Below are experts of layer 6 (counted from 0) of a mixture-of-experts language model. Rows are named router (the router's row for the expert), gate (a neuron's input weights, with its number), up (a neuron's input weights, with its number) and show model dimensions 0-63. Each number is 128 + 24 x the weight over its row's rms, rounded and kept within 0 to 255. Numbers have three digits each.
After each expert's rows: "gets" lists some tokens that make up at least twice as much of what it gets as of all text. This comes from a sample of Wikipedia text that the model never trained on. Tokens count by the router's weight.

# expert 252
router:097112099101084162102107141152144121076136088101139133159132143141133134126159133115138140129115097121112126134175148114081127099146101143109073136103124121135169139132126113114147137132156121
gate0:090158120134143111139069164108137090093131130094122146141130108110126143160125117154106093123130102088141114095135084158149147105129094122095105105110136125115133127156138133149105119111157146
up0:175163139145129122109129148116132118134158130163140070133097142090086158128112121116113149146174113125144143140137165143110134156140125097102170151111120101159143110142151116113131125114101122
gate1:149110143107122114079128115144121156102149112125144133111108132137101128149132169137125115112082127161110124129202099085100118124105135120083160128116169181100145114109139104075129108141115132
up1:125108119123115125106104126120154148129180124133115112099137127151100140119137173162121126104075123106107120125156119118097136105083103129083147124109154156098156101108147145099158070114135155
gate2:105111113091152130136125129165156121111125122191135158112141145117151139143089091126104087138124095164120112133116117111167174108158138108120125109109094085124116172152099121117148136160144150
up2:145156151149113119142134158113088112125142160094138114151122087108126143089156134153164148130111202115129179134189143147105086121117117111090125149122119160128150119117158145129115122109105109
gate3:113097155070128153144148164133167160140126117118122123110146143107088113146119099160143103145086128112127155141136117129103143116135127132141135128112128134101124168112176145147159128149129174
up3:091135132038119136152110188167182160125108110141137116119150109121110124138124097157119089145118097131126147143130155124117132141125146153173152123126128122103120154131157136144114120156140133
gate4:127141112101132151129093097144119116084111141104145134142138167134131122110135168130113034102133139152127144064134080124131088120109113127121095121145133112097150132134146086119121053104136130
up4:147130127110113152089114106142136148128129136120095147120148161170117144107120166174092100098161159120127126085154117115141167113099104149141144119130142127090172156129128124117146113118158149
gate5:127132148153148089097143137110095141111149104103118118173121144097143132138154129101115148155180100127106136153185089137095115102160117114108144090112126116179137114160162207120140100103152138
up5:097081189163133113153121110095121141099160169145119182126127127080102092149123100099134130126114158104166131098150126112130146130123165132126097144115096103184131116147096152129121221106136124
gate6:123160106097092145116101080154118099113130114092147107169154098171114130157144122119134136084113150118128115185156128154089132129138109092143118130106103131114126159132150116126136133121113071
up6:133120105113100110136131081101119106136142131153080122129163086171100125143110147118166130092077145095128145179092171177116094130151111138143130126153128110128156111123155109160139138110118080
gate7:125095154132098110133143129143132134086098091138107134152136116153137147124102131124139146131157133128087174128121131119124133136106073084110163113129149083119143112130091159093095143117168149
up7:163135131082120160093114105154121177122127160163126110140142169163108079096132124076134133103138157141131141140163115124127110148118132169093137140150133112081181131138175151135141096137125140
gate8:110096124107149146146132103143119157144181091104172118163146151078103110123169120145109147122167150115130102100127081106103109150137145126131149148124162142092105120139116102129128111149124140
up8:147114171156143154163139123132139115120175100089172095145158125120111135117128165095134149135130177141128158117112116119089067178117129157154137104103133147113173134138123167123135121186117133
gate9:096137125169094124147133123140133108113130110114168136117132126112127137134111071113114124154148127167109126102158123150083105135143114108060129170145155102110109102175135150134096157117168167
up9:150116101086108159105080119090141136068158170173153127141114111136102112127149136159128155119121148119182095137135089109131116132104117125165119123100132125133116146115125067137159104163097127
gate10:106129140062100124127173123130156102111138142140126172101145124119115117105109134123112121114094135123144115106138113175122130120082101114144105124152170123133134141104121122139151138130110070
up10:138104156162153136106117171119072101119124168144129143165140145160120131133087147165106160130118078163152120093127117133115149067120170151143118129100147129103132150149115115119129138129121090
gate11:157132119107137142131093149129121122114101082095145122164098106133135111100080180165113156109128124123145144135126101140102103086124112195129113149134085136101102141137173117130170107086119087
up11:094143132136100111156157123138085146153114171159147188110103088124090120159134085112109121133141143104105106102162159093145148159143122118150144146158168116144091103128134121114106109113130173
gate12:115142116154114106138150116132065127143141123111134122094136132077106135156145120162111157121137145150094153142131120144098116146168103107121115116047137143124129122132131130101159125149164152
up12:116132180132164128114111134137128157139128161150121120098115092130111146130133077125095141132106157098115120115110143113144161127107115139158097158179145128119133115102146135189084120155136116
gate13:099104118119115138091093151106133105151089123131122149180119150122087165110095161142131136099140145117112105105113115140100117123134111154188159128175100133109133135140115098158144149080135133
up13:154098138150178152150115163121113096157118173135120162125142126115136115100125124085120085125162122167134111141130113139132094098182101135154122104116136118105112113112120118125135101149150158
gate14:073092099120120129110101141133129119115133107148139173127153182114126136106143108154112145132115137169124109108119129120113138099097102091099142127133164130115127139166145102085135096096161079
up14:139125174110150140123145116145124121151136166089160108140117093131143136152101101156155163141130108106113116169105147131109117152159163193132112140125132112154155137095117132154140144156127155
gate15:182113118130135112151112126153099125168143120137152144113105127123123132115165103126150124089158132107114082120160119103128131097101135132095111080135139105149150157102110128117109134122086109
up15:198130111140126136154114109132078131155109112148136135121140124147115121113179098115175102102162127097103094138145122071116132104125116135122071094122111139116161140137102122109108108118057128
gets: "f", "w", "b", "qu", "c", " M"

# expert 158
router:104073117110115138122112153166100120116150113102176139159105147137161157128147094133110158132115105115125122149136163124109116121153112157134095126124125126151147174170116129093141145153145100
gate0:080151103137120172132125106135119099086142123106150102122149145094120144157141136142131130130123106105128157127124141145117123091154152128143164055125140150115131159179158145097134140123096132
up0:184124122120128112135128115092141136171110111108123133166129131164154120111100141117103088140169157196119096155154115108140142160136097134127122186111115099110132113099144079147124110118142143
gate1:098158162141139118144144099182162094096108122167082160133136112130128135121163110124126141138184130125118116159120120136167090168148119130101138138126147125149124150082122100117166121128133103
up1:110135189141109085144153121165162077092111090156086158130137100143132150132146128132144142158203154137124127148106127127154101164154116098104108144127127138142122154099124132129182123119136100
gate2:134119129095141140116142161126065140096138164133141141148080118151126179122070089168143107107090134151121117140133143132128163105115159157157128136150110133140151133178069111131086150127162127
up2:132116129086134140128137158120069143112132165122140148137069101141128172108080091173137111118095133148132115143131141125126157108128151164163133146148123138142132123163083129119069161126164117
gate3:125127129107134115097153133150156109137164084169105118148137107138121092099126142135181141117111142154132158116116099108100118113180098126153125110092151168115134164091099123136108125113138155
up3:138111157129119144168080125105122154107096161065144159080103140120097173175152101140088111138125115110135107133165146123160129143090175139129121154175081118130130115146160137114131122134134102
gate4:138132108094129161119101125079132116141124124148158099108117099122174076124200138108138146093128120123145118110114118127140111167086138118156131156122111096189151127087172149134111193138136106
up4:127117155155117119135148145168120147097120140138111163166131146132083183140063112107095128163132133154105133152124113136090155094163125130104143103121137153094127118167107133126154056095105146
gate5:089100106110133161139115119116092091164159152140177127149129137166105160137160114120133147144097112091119133133142130144137105116119188105103111066141136149149114146139087109134129134145132120
up5:106096080104130139135138128116107100139155160137180138150128126167124151117158119106144132123111120097128118132149165138122092144129181114104085067143138142168118117134067101142133145143104118
gate6:133129127138100127107149112156160117127095087147143169150138128156110069163126105125116133086117168098081136115138138100090093129128120123156118142136113143169132174147170120128145163157155130
up6:142145139137087111103141115137141106158103090135153156137125126177114062144126133141145139110094165112102145112133148110080096149135122137148123145116118156166121168139165113122140161149143130
gate7:109056158133128107120107115141101108130130140118179187101093118116163110105136130140133138134160140099157125136095126131136127100103138123123110150151149155155135169088138136111112161139103131
up7:116067156143124089098115138111115126103112152120173203154109123104155093124185137114123158111179132104152113162103120132134114119113172136127110145145149134139141138125107129114141144102108106
gate8:101176109148131137094118076135162105126121093165142114137144107135187156118131123141129113119108134150119148141096128140078125109125084113142130171131165114115129113159095117155125158117118146
up8:161086166120101141145145158108106136130105153078112143146118141132074125140103139110124150127128136095127144097165111107159147134123161120117130086111068128140127151124159150090158107140137095
gate9:126130142121082134137118095128157181134116068145084103109096164124104112133135123078098126134146127116114098087128107125155127108128127146115106177150125140145133125170111113144130113112170121
up9:119063115146153085116135098144068084127099149139138128138113085122107155121132134140169149150133133094165147141114119126098129108116144149101138106108113160103118086116140155145128084144107120
gate10:146157098115138149102137166148102129142131126096134107130158143088141108108145116110121163162092116084114118144124116124194088102135141110141172088141124148097135103171104130114122142137123133
up10:157173084140134140108136152169108126132136117099130114140173132073123096114134127122119170164105113099110116133110123140187103091154136129146176085121122133109118095170089110102108152155151144
gate11:109136111157135183115091104156116079147149109139120112103147132143086180150137128121118112109112100138106119117153140141128122122107109108079193108151166103103131093147117118142136117159127155
up11:089089111099143115151111133130176085117109121134112173092163111129110159143089114125149131117142116113089124093145116132093097106135115114086121138152173090100103136146141118136133149154166175
gate12:127096105144110089102089149197147123129120109131086091179115130120123116136119142097130143141147144094125117129136128130120123106113090164114096120160149122133091103138125154126141179114112089
up12:137093114149119102091098149194131125140127099123094096181119138108112116130119142096117128122145166109128109137136139141119130104120092162127082126147146129129109111151123163129130176120119090
gate13:128179144158150176109128152153124155148141075132162136103126121133129170152095117118153131092160104157130094136124101108165108141122133131102162139125110158077151116100147133153034091111139145
up13:112084104092110113144128099107137103106126178126084113180137120125119085095175129133121115167105155110118153103122160138086131106137103122136093103137129094176114137161096114100204166130104109
gate14:162107113106112109133099122126154138088124149096103113166140128126139091132144168114091159149140151148118113134178153104101115164132179053135118160090175122134129137096144094131133166156148152
up14:075139125140142134129158120112103099168177106138141126084079104109113155110086124136126156155100097134163132089073128174132097106121089163147135109136085173128126135168113170136090142079113124
gate15:066160138116086110102107132147187140122123135111121140139164115125134171092124112156100061107120131127139144126149140114129119145144121132166155084141126096131119127150116101148104171123102164
up15:176084124122157148144146119100057102150148138151117106105113159147144122186134132089150191161135091133115144149128118143113136104118138117098092144108128157116140118117136168110144089150125101
gets: "5", "0", "7", "4", "6", "3"

# expert 75
router:106122106119122160111113115161085144110151144080166148151083174166137166136137135110126149140111126131137124155135146127121126137144112160125110144109117093141155162150113119123145127131137106
gate0:142137107172131147118122109182092104087144087131159137147131127119171122126128149149119167134149102151119103122115125178132123149153140127159134155133074123113137127158101146117150139175149136
up0:096092161083125121115130150069162147175125169144113130126109126143112159124128137123133093135115145094143151127149128067116122109101104123105111093102181137146085136098134114154122132083101129
gate1:152135125123160094153110150154126166112141177169097177141108120100121079116126128127146128103144178122117103114166125113095151159094111106091111122152142101151103148121160125136098125150152091
up1:158141191152100130181142165113131157127139149114160123147128132129146120159148122120113141120111108112160126183122150119130145111118179116100150136139158085099109158099146115118192123143163144
gate2:099093131112140122130091128164091087132149152131139090124139130178114110126132132142118133126078133126182161104101147106127113149093147091122109092143099144154119126146054170132149137108083115
up2:114139152119125123124178091070178133103102121144121164125110138121127122118149138116145154139142099100109130113152139137134091146141143135162140149160156114148128130081168126136144175108125142
gate3:063125108108118137114112083165134177172142123131132148167151148120112117170167127112153167153143095102099097136135111140128125096140117183109105104153147103102114128131095089138149117132139130
up3:122125098102118131136107099142157185166138146104122154133173156097135128163143160124156127140154092115114112140163086169131157102118092167127133113143151086119145137107112088152127109124139146
gate4:138134124148107111137133159108123066101110133115165125136152136147151139163142137127142124111104118133107160106101129139136132128128117162102117189166198110154163091037102130167129134065094121
up4:139131107135150150136128122107130172143109078138145096125101113130127154094119130099142104120149141129098135137145165159152125168113112083154155097125098142099164161201137096100114098127159115
gate5:142084111138112122134147086127091127148109092099138160084094126127137130100134105139103073162140158132119063142136144113109142155108112137180126128104111098143100092133168147116135145131132159
up5:134078098115094088125164099117100135131125105101132161092102139145123118111097099152112086130167172144121068144116147150105123147108134132149142123121142122162114097112177140148122126119115150
gate6:127103129070175171108141130106126110101165096118141138104147092137086125139139140118134119144131099110163134105154118136119094095132124122142157118143142087132189107139110092104142107093114097
up6:126130108088132153119164096116135114112143132121105138103195121147098129157101141111140108128138100111158136163138090143119083101131106136144143119140121101132155096140146122119111104086089120
gate7:117132115102117156159110135177112106103113061116132117145096147122074137146134172111176101120128144108106120130120145146113118136122117157177097169135130146125134172161129128138125071138124112
up7:141120122139094090108124111085131144126113175164109128134171148127161110132148104153072133125130093165160123110129108148127147118138165136084137098126096102139098101105131139144169160137139157
gate8:122111109170159121113121135150128082094154121156142162153109149141161130106099087141136110156157126137100117135167150080108129134112103108183112129138123138158123096118115132139131111132115135
up8:144142139075113130124115132107109149173113147122118088134112100141101141162156155123139145092092126143189121139121116121142126096141138149093165115142139116112143161129133085144115126144141119
gate9:114120106159122119169116076134103180142105176115157088110103128110109106149142126129127151111071156147133112138137116114104138103138122128085112137100140121112073116087135111161153141137140161
up9:105123158133082097138132072146135138133127132122113094136096151090108123108131110131121108137128117155132082142155131142171123159140083146136098125129155112146113124112124146131153163100125138
gate10:088134141143109170142136151168126130155124137155119117111140085152158159121181136130115115165174128121129096150148174134142166147106114131159156085112104100135121112118141104150119129129159114
up10:102145117173101185122162154104107138150115126175125128088103095142143173119109143163148141173161149122111141151153191133121159140088114145151145132124119110138117130141129107173107124106154098
gate11:114141105115129150116152138086125100156172156090101133113095109132130144091198084128099141125117128100116122158133113095133114105129119104167131137097135116182146157112112113103152120112090083
up11:076136155112131159111144148112122115133191135104112117137122101129122164120212103133092142128109124109120131140112124104142161096149130125150116119096127087177166171140153147113161128122117081
gate12:157140115084106131123138112134079122169145109130147135125106139108096172120085157180145153132112111122124091125179133165096178116128153153107154119144135149091140116171145096133148091117137141
up12:154150116103108142117119122136104120147147124139141119107112123127114155153102144183137145126125107133123126120171129158094173123131124161102162113139135146092134122179132072109148097127131165
gate13:089106094099143135129133112122127112126158120142142157146089138162124104130109117147125163148141137155155095163124136155134097142093152146180122135127133121127106133131115142152157144112098117
up13:150142108129108084104158154105131128142137138094105101118119122118122146124144122107143118107077108107091119099147158130113135084140140094081156125119188148176161110148108125151069126143148161
gate14:128123103120093101093081153107176122158101135111135106108152117139150127113117147119140124166120172120143137122127155132092104140162147182108114154144082112109070153127131161118115134124104176
up14:083126136122136129129143133122142118082102117156113101138105114095087124145090107153115127137118131142075126118179123120156159118083131093129166199141158143194139130132183143115087088137176134
gate15:120111140101163135125154132136158138124115122146108138128107178127081163136099120119151129168112130118121134127162169074124130145093169144109143123088128127124109121156113118175131100102112120
up15:166134100131146154107101156136081123119173127150132140111116056109185117124124128138113087131139124152112119100111112162134140118165128117126121113190125169118162098107136089127101112134103104
gets: "9", ")", "4", "2", "3", "6"

# expert 61
router:101097116100121142122098147160095128128150141063143138133121144163136167113161100098141160148098127108166130133142170117108102130147115167114109168102100139174129130159094128102152148176134090
gate0:164184121138137118116121133149136138103127134108136142119161103144088108120166107155098094126202146115156111125145125154098149182162136134124088085147127138160130131096115120093155137146135168
up0:113164126145161108121117118174121147116153111131160144157109126153084129145136114119095122114167133141139138168106131142085124175113167110115108075140128116180145189105115077099116133131143170
gate1:153138184173124141099137096132090155143161135120126141132143104129143135149132104127090143115140114152121104139137133174197151139144147150086117181123137114103121135123117142169152143109117093
up1:119110084109156125157114110131125085085143124113156164110102097108112130138101131117140109135140153123144182078136167119086132096119148113151096123130098135130101129093133122133133153128162170
gate2:107130128141138082084126107174151081086117095109155122112158135118155123089144128171117137137144140127140098155147141142092145103094133162123133144096118177188117115152112129107107143101139146
up2:166112099099130110127120150128114141151065135134117129131146142132114113143135123099111126088088128146185086125163074135133134181117120140123105141108106115103177125108154142172125052143150108
gate3:147069126107127117135105185151106137141125148094150147116138173093116146143124179109163115149088073145134145170115102134094123160171153121138105146082126118163101137114099157108148125158134128
up3:137080136100134120137096174145106147118129147089141154113147165086113145160137182123161118130081078147148127160122105137102140167169157128135108153067119139165096167111115150104146136163138119
gate4:114144139148091123114095114162107157089143140128097132130111174138109150122101113117101149126115132169146135138126125120132106115137121153120159179085084108098132087144127108130127114158148123
up4:121129145169072110160088088159111137098163140133109148104115182140107141151118121134095177109119123164166134138115134132117111135125140167155158179103107114123122087123119131123126115152154135
gate5:138103143127107143133135142090129162130135094137155136102140150079147129146107123140118131087143104128122126136115111170142134145104140145158085183157117145152149165129142151107175133143134136
up5:122149131096147132133106102166148110105142140114115113167111137146117131069119159088121127180116158143111132113138140100135119143150100082170166124111152096096113098136126097127112142127134129
gate6:124123106145185124151103152129120167092133118132107108124133099146115133128141097110151141132109097098111113118091107107142134104114088128085124158124121179115114137153132145103129124111173100
up6:121139148155092145079154108118128099140121128121120129139152127088114149119106142144105099098113140153139124146176184133089106163136113166150138092128132084128130134080096092145122117134084148
gate7:094178166163126119120139129128142084138113138114131100131132103140125147105125134150120105091127155109164100139107108133148144126094149110104128118195119100155084146137131127151119129100128120
up7:095128189180133110102092109114126110110102144093145134127086094148101157118116124142122115111122113148128127132147131137146123164101151104135125111198112101124101130133128124150163136116125087
gate8:087146143069147131155115136151138109154143160061121150139116140133113141178152107148141111136129090123150123123177102180113114168131177176135107110136166138154129135132121150105161125097100092
up8:101162156068138133149128118133138108159141134074126151110117127134115159190162108145156101135134079132152123114176125185109110172130173174137114101141174143156118140117113165109136143097100102
gate9:149129110104128141153138175112096083140140104093134105152147140104104147134097151118118099133151124186145113133153124109168150107120137116113093116157113141121064116114104106121095138109114190
up9:104112161153144086117105081166153130139099105178086116077100103145143054136159105182124164152106136107146143142130136147069134120165127160139126120111131127155154148126133135129132140141142105
gate10:120075102163137140123092126114089163145104136136163112146108133105136103115141107121115153125127085128125080090116143130147134168135168135120131138146116118180124128112165141091099133145118080
up10:135072099161122115133091131100069163135098147124168137153118124095165102129130118105126113111135087118124092076132139137165126164125167153127119126137109115159110137111161141096104144153129089
gate11:156157125096146137090153136125136132101121134101108108144161151158160152080158132096175152157136147138138170121132119145128094156188142078117129147121117111090081122118117135122132129162126120
up11:101092130151127093175104125137116120147135118143163151107083120099089122183100110161097121107094111128132069142127125113128160106090135191133132104135126143166167139136127109104103120117128144
gate12:090113151164159111120136135070125120157089186134169155116104124155146136168102171142147125141131122115139126165159142093131079151093159138083145133097159140139155164113131146106102100097109091
up12:162139111091157150130117113145103135123106115106114137136109109156134132126124097131150135152137087075103147106137144122148108120105130138118147088166094132098126135163136123099135118135129214
gate13:093166105132165131147113134140147141157149208085126138161132171140090151098143085121123142129159112123134155143124145112119118129151105128121143101140135136136151110128108133094136120142156174
up13:096130145143154132127166157153123109132137199127144139113157152152096133119173072185106121099182119125143135123118152123122126139157103155099155056141105140164191143149080140111159124125130159
gate14:150115138137117147090140113119070142165114136117135095133141113112140113128132110112174143109172119096208141139121131132078088138112092117108115120108115143158136122106061140155138150166166156
up14:135120151103121163095143120135076158165102126133152115134138130126117129140135093108158128116163133074186151142096135139082110141151092109106104115102099163175148143116082148151129146161180163
gate15:105082116099112124146134127116148174127145102100137154128110144133127126146164078130144091144105142127130140107139133138120123124107125152133089106128182154141153159151183141190121171097121122
up15:102091124115105128165150119128148175133150093112122143126132141143125125136166063115143098134095145135140132086148129142133131117091130145137101141138179142137144147144184141196125163107115122
gets: ";", " |", " been", " —", " as", " |\n"

# expert 240
router:121109117089111160089126165170123115100139140120146147154132128127167128097158110114133149137115092121125137135147155113129104073158108148092084145126132124109184140134087121096165149141140117
gate0:108142114106148162104125161144131115146171163124110130123139108130163168089131160092117134097157129188090154113146126125163126178149107135126128120115130107124148125102131088135137144139122119
up0:131166095136141188106085134114121154146107143086156116149107068115121146126183113092121164122123152107163143121135162108106133118135125147142147079115104139130104116111078104112136128142124100
gate1:147150175065088109139141125121124155164122119170109105158129086119137140103116136118104129070112115132158139137126102091121075063176131121111078147096099149103158129108163123106095113160135126
up1:140134106153152148119143087158134148079118112129118141115120125145149096080128128154181116154159066102101100113128105095127143146125138118131125122136158131142111155118118090116135134144115108
gate2:094095118095152081099114165156132126114118145137145110143105090113143143140131094118127134128118106121134128161127154129146154134128113179158066088111156130109120101103137106127152133119130160
up2:143122131112115149137162106148125158137101144136130120124156145159168112114115136104121177147142122132087129158107089123073137110131134096132144144123138113163125180178107124103118155116136109
gate3:125156135117120177137157114120110091103129150135143160124151136152133148124154097125161138143142130132133133132150097094128097099119157125140096135123081095160165165099120159135121127128130110
up3:132133123110178181142171151142121102105131131142172144086139120146150132149142086107179147138140131152130138148137117089096131085117142142152082126146077117135134205105106156156102119136145114
gate4:135120120144127102096108114137143096126088124115084135100127127122136128129153141121157142141178152097173105163134132095128121133119129135120104158129142139153133148130157102114070152113197143
up4:145137097160121123144173129144170161151147143122094115114103144134137107125122092132149144167114124083140144103132121141128187113098146131155129043130105107139125156168150139159102099123139090
gate5:152179151133095167107114107127137160133108124134160123101134098118157144146114133118127117098130077112094106141153128150116093059180132140108166146118119099137080111153093092148125121099106096
up5:104160126093137107084114113094126131127146095104132141117168138129121125150154123147136123108141108116152145151074154110138122127095130183141147140178150133103131096106143137107123130153169101
gate6:133173151109139130133155110103097069136119088107169124153134161128176106109116147103139111137124199109173121133125134110150110137127089109085120090131122130119125125169126107122113144153140172
up6:103130119145123128083096143163074125109103167114150116153141141120183146120112149108170122131144184157201117132127141125167151168120090142106129129144143120123110101163100132141136119132147166
gate7:118097154120138130131151105157132190115134153139171130119104134118116125090137110167121140133141139110137129097060118109144176145113139114128144121136154103155174111117087107141078083118114132
up7:129148123137130113129119174130173167095102135126157119150126070159176084129145112122148142134104108111123139123110127156077146137134117136121121128151117107141127154114119105118123145081151118
gate8:155170146132120110151091141147104107110126154143127152148099113132115114114144153103111102157128120100107142063158121135144128069082103097150078127109094137124135140147122164152121100114137121
up8:145122117134110109085120095095121124168124093101131141142150107164123105098099119142084117106133138099141163163138132121088084155124161105115141117146110132092148160115123180142126080093118102
gate9:155121123136150132139135148160081117142162146117095161149121136093147155143155148145174147161101162122103151170167098152087187117133170104127113110089139127119105151146140131168130121123140129
up9:119136146116087125119168123117167160129085127137143085091149106171124129148123125099092159137166082115139081115111134127151070134129081156130162177140135106153141119122107140096114114133121125
gate10:151107114099112099169110152132147159124127088111106175171164130121157080164136126144131132083130112123128157100135112163147158092092100126072129147133162136131138112146130133173113130167157185
up10:126110136176123196087124134127098099103153153086120099081114112140103165131127105093115147136131137189133103160114166106116131128124144109121138102109046084150146156126112115121155141137113145
gate11:182124106108176119146175130092158097115110084152129172124153091097162148093124131126134102142122084131143107159084133150107096138128117146077093150126143187131164140134142140099126147156148144
up11:083113131144127162094133138146120141127138171098105131137117154143085121177100115123139142157145153111110120101170143087144155103140148149149152097120105117113124118149069129186141137085122139
gate12:124078144097126117128166142158154071122118151093124142148148122088071124113095150105145148170137114144136125142115162107158113137157127128103130146119134077119099140147144118113156145165092141
up12:128127094131094142114138132103136103136120081112140105129130132113160098122118148133173131183140103128121173121124139126118117120138139147095151142093137101094147136154132103079141123121123155
gate13:137147116118131142119145186147160155151113119083116135175123123126161144112177124123117133104191128131131115166110134109102157105104141124114117137135135113077161062147146114133163128121167092
up13:135097120181127138102157133187095103138123175137081120107104117123130119165147140175156125172159152129143134128133121131094122146127113160135130082082132122127107110099133123098174126114086149
gate14:127125155155102111077130110148146167115110180158120154120122162097151125105113118118074113116153151169085138131152176139135105161122138085116147129114128135136123115129150135143104179113120168
up14:161100129140095138146120103136107113148107132097133098157164131117112131127065165108138134139117139143095127128163088125148085154095121129135130151146092075153116109155112093141130070147147144
gate15:135096149108141190142156112121110128140173139087130090124127172143149150109086125112110119101111114129096174144154096112115125107159099130140116154120138104118109129087142156144140139168115104
up15:131107116132147145141162096115127110144158123145134104114104156159161150120111123127102110068099152165112160141143063110093138122151106150162129154147142092100141092138128117159110124132102124
gets: "c", " c", "C", "f", " Co", " co"

# expert 110
router:118114113090097143102119149157105110087168065095164161148136160163128141109142119121130149168102113083132068140122148124112119100168103141105107153122095134150150126155101121118157125154128099
gate0:133151087109139159119148118145107099136132110075105162098112156127065131088133145162092144111048133143147138105113102120093136087168115081097114164123107123121104143117134100146125108120147109
up0:123107144121114098144081152126157139109141127177158085128144109137203133120128105124146114152207100114137103158166167148146114136096138185155123094134149159118173131130121156083140142123105137
gate1:142159135093086166107149150097173147113102085154139148108130075139141140137131118095126144144098141143148119162169166156106104110116096110118148108131167125097127150175174118079111088144116118
up1:140115065140169073177127135162136116128152172085116113134152154084131102132134120162117124104141097069123155121111098116104133132146169125142095165117090118127127092115089138169135142140149116
gate2:127115122115121148111124116088116097157128135136070106115136142113104071121138123114088209106143137131094112084115138161157112111155139170176103129103142142135150150140070159148177125138145128
up2:124159118161145088136134182108152120123134134141170155115147108146176117115134128132160068166144129105123148179103130093087130132154120070133132122092140124125082135141158133110153113158123129
gate3:130116108143173126138122131115112138086129102128101122144155156121094152128170122084115143165080145121158098134136160139127156134085116073099159114123094091107106108112152166148109110121136134
up3:145124105120156119162131140114130136066144117163071137145140129134095105125150100142125149147091134125155116099085125170101136143090080107130156127125100108099106090117160152141130091120133111
gate4:130126168157117155109129179114097114154114148116150161163140098152119173141099160111132130107157152153134114144148154118143130102117129144128144171153113175105091133156120164105188133128133110
up4:135131089116111112126133089142154183084145113155117073093114141125123107127156106158126120140095126109123138093101094139102139180144121115126124100115157097137177124118147121134090149143108164
gate5:161161086164153138121127119148143077114099126127144090141157097122153115099120096103142118164159130104054126162148155100121111109126128151163106140126099128155119119146100084174109124117115121
up5:090106117158174117123135078084116111123122152163142155138133116135145143162109119130110108162170131123106108135163098107152133122105164125147147115096138100128145083101152107139101114107105102
gate6:136133118114158172123121148063149175144157188127168115121122108144156119111152123175141121113141133139134101140104099104111146137169109144147152146155103148082100139132128098133124140094150162
up6:114134148094132112165106107123169110076104120137128141145139118121098132105131151123140118099081120142108142107183153160100125126111126156140113085122135157125139126081156134140158139152053133
gate7:157152130105108143074155144159120147101178103114141133146111112131117133176125130140106185162146113180119116113128141093138130153143154135090127138104112135104176108071117132125132102116117122
up7:091098117152159124187116098109153120142090124151135115100145179124167139092142117127157086110106143083132154162135128166121108101136099140166139115150125122148099147177157120126114156157160141
gate8:128161123121116110135165138176157141125159138124133077127117174143163138098145097130143147095112132140154105146124123173081137121126174105134106130129101180139075138128128102131162114134112140
up8:094133129094134095143168141165155141135177153122133086164156170125152127088134061135143153103110109146132101151126131164092143119129168099139100145110074184155126148107157107124160138130124142
gate9:123141160105086099165117144101128171109166090140143117135108104150116104085167098130132101136106125111125085099119150132110159119121127089119119161113126136141119113129117114123141138147068120
up9:114129162107130116141119118107110141141060167137113135120088134103103136197135142123108076134124102123124134133182114134142105108121158156140141109175173102135172111145133146142091104141138109
gate10:116092141135129071145095132132146085093133105136160150138114149142097158145141088085124120169131097154115121094186100158126128113118101109158118113076162129141121104164128127204116144137163136
up10:106112133105124091145092136129145107113147097128157142136126131141120161130147108110127111156141097145117112100190092155110116113145094112158123104089156128156129091180136147170140145136175150
gate11:122100155122112144096127174142119118083134157100134140142183156140145187104152143118124134122077112097121110116118162112150143161141180136116161100093088153124118159154139140096174150115105161
up11:142143072123142109157109095133131146159140127162122126117105100131139104131123101142142106154206148166145122165151124122103094089121045129147119164149168112124136116096128119133105090133141089
gate12:121115112120105182108130088146120150106152124114148150138154168085109143124114100147161159146138132156098118157183135125102138086133163179121108129119138127106133144123138119071134152115092099
up12:129131144136157083116126147113137122132092135130114101152093105191141127113145151123103114132084119106173139111114134113132139140115069072146142124137118123148142145141148126162124102135150104
gate13:144153114130155163092131167095138152122126113115136076137162129150137131102106119122186157140089116136151109166103141084121092153111133151130149086118125119112139132140116098140129149150142121
up13:140148113130129149097141133090146147135112112092140091117139140173110111103120117151158163124096129143131109146127111075125086148126135123125154047146106144113122131144106124155144149146122123
gate14:133142156132097103077092172110113115132113122169122176141101098111170116118133173151110091138130133129134099100144111115118116130095121182136130135119144131138091140167111104131132122129115108
up14:135130153128109095098098144129104119151116132137117200126118106101147100114141188168086082131117143112159113093129096122125128142099127157132140139141136115150072128196110114139138121127118112
gate15:091134157150103095134155069131115123072122095131124105126118146157111108085111097114164146127118118131099143138148152128160107139176101174134093130135082154112157135117122135130163158136122106
up15:156097118120141164113120196157150124157134151110135155125164112119154133153158163130109122128131124133151121097130129136101153100081178101128165101117156113132090109133121140119087105111096147
gets: " with", " not", " had", " were", " no", ","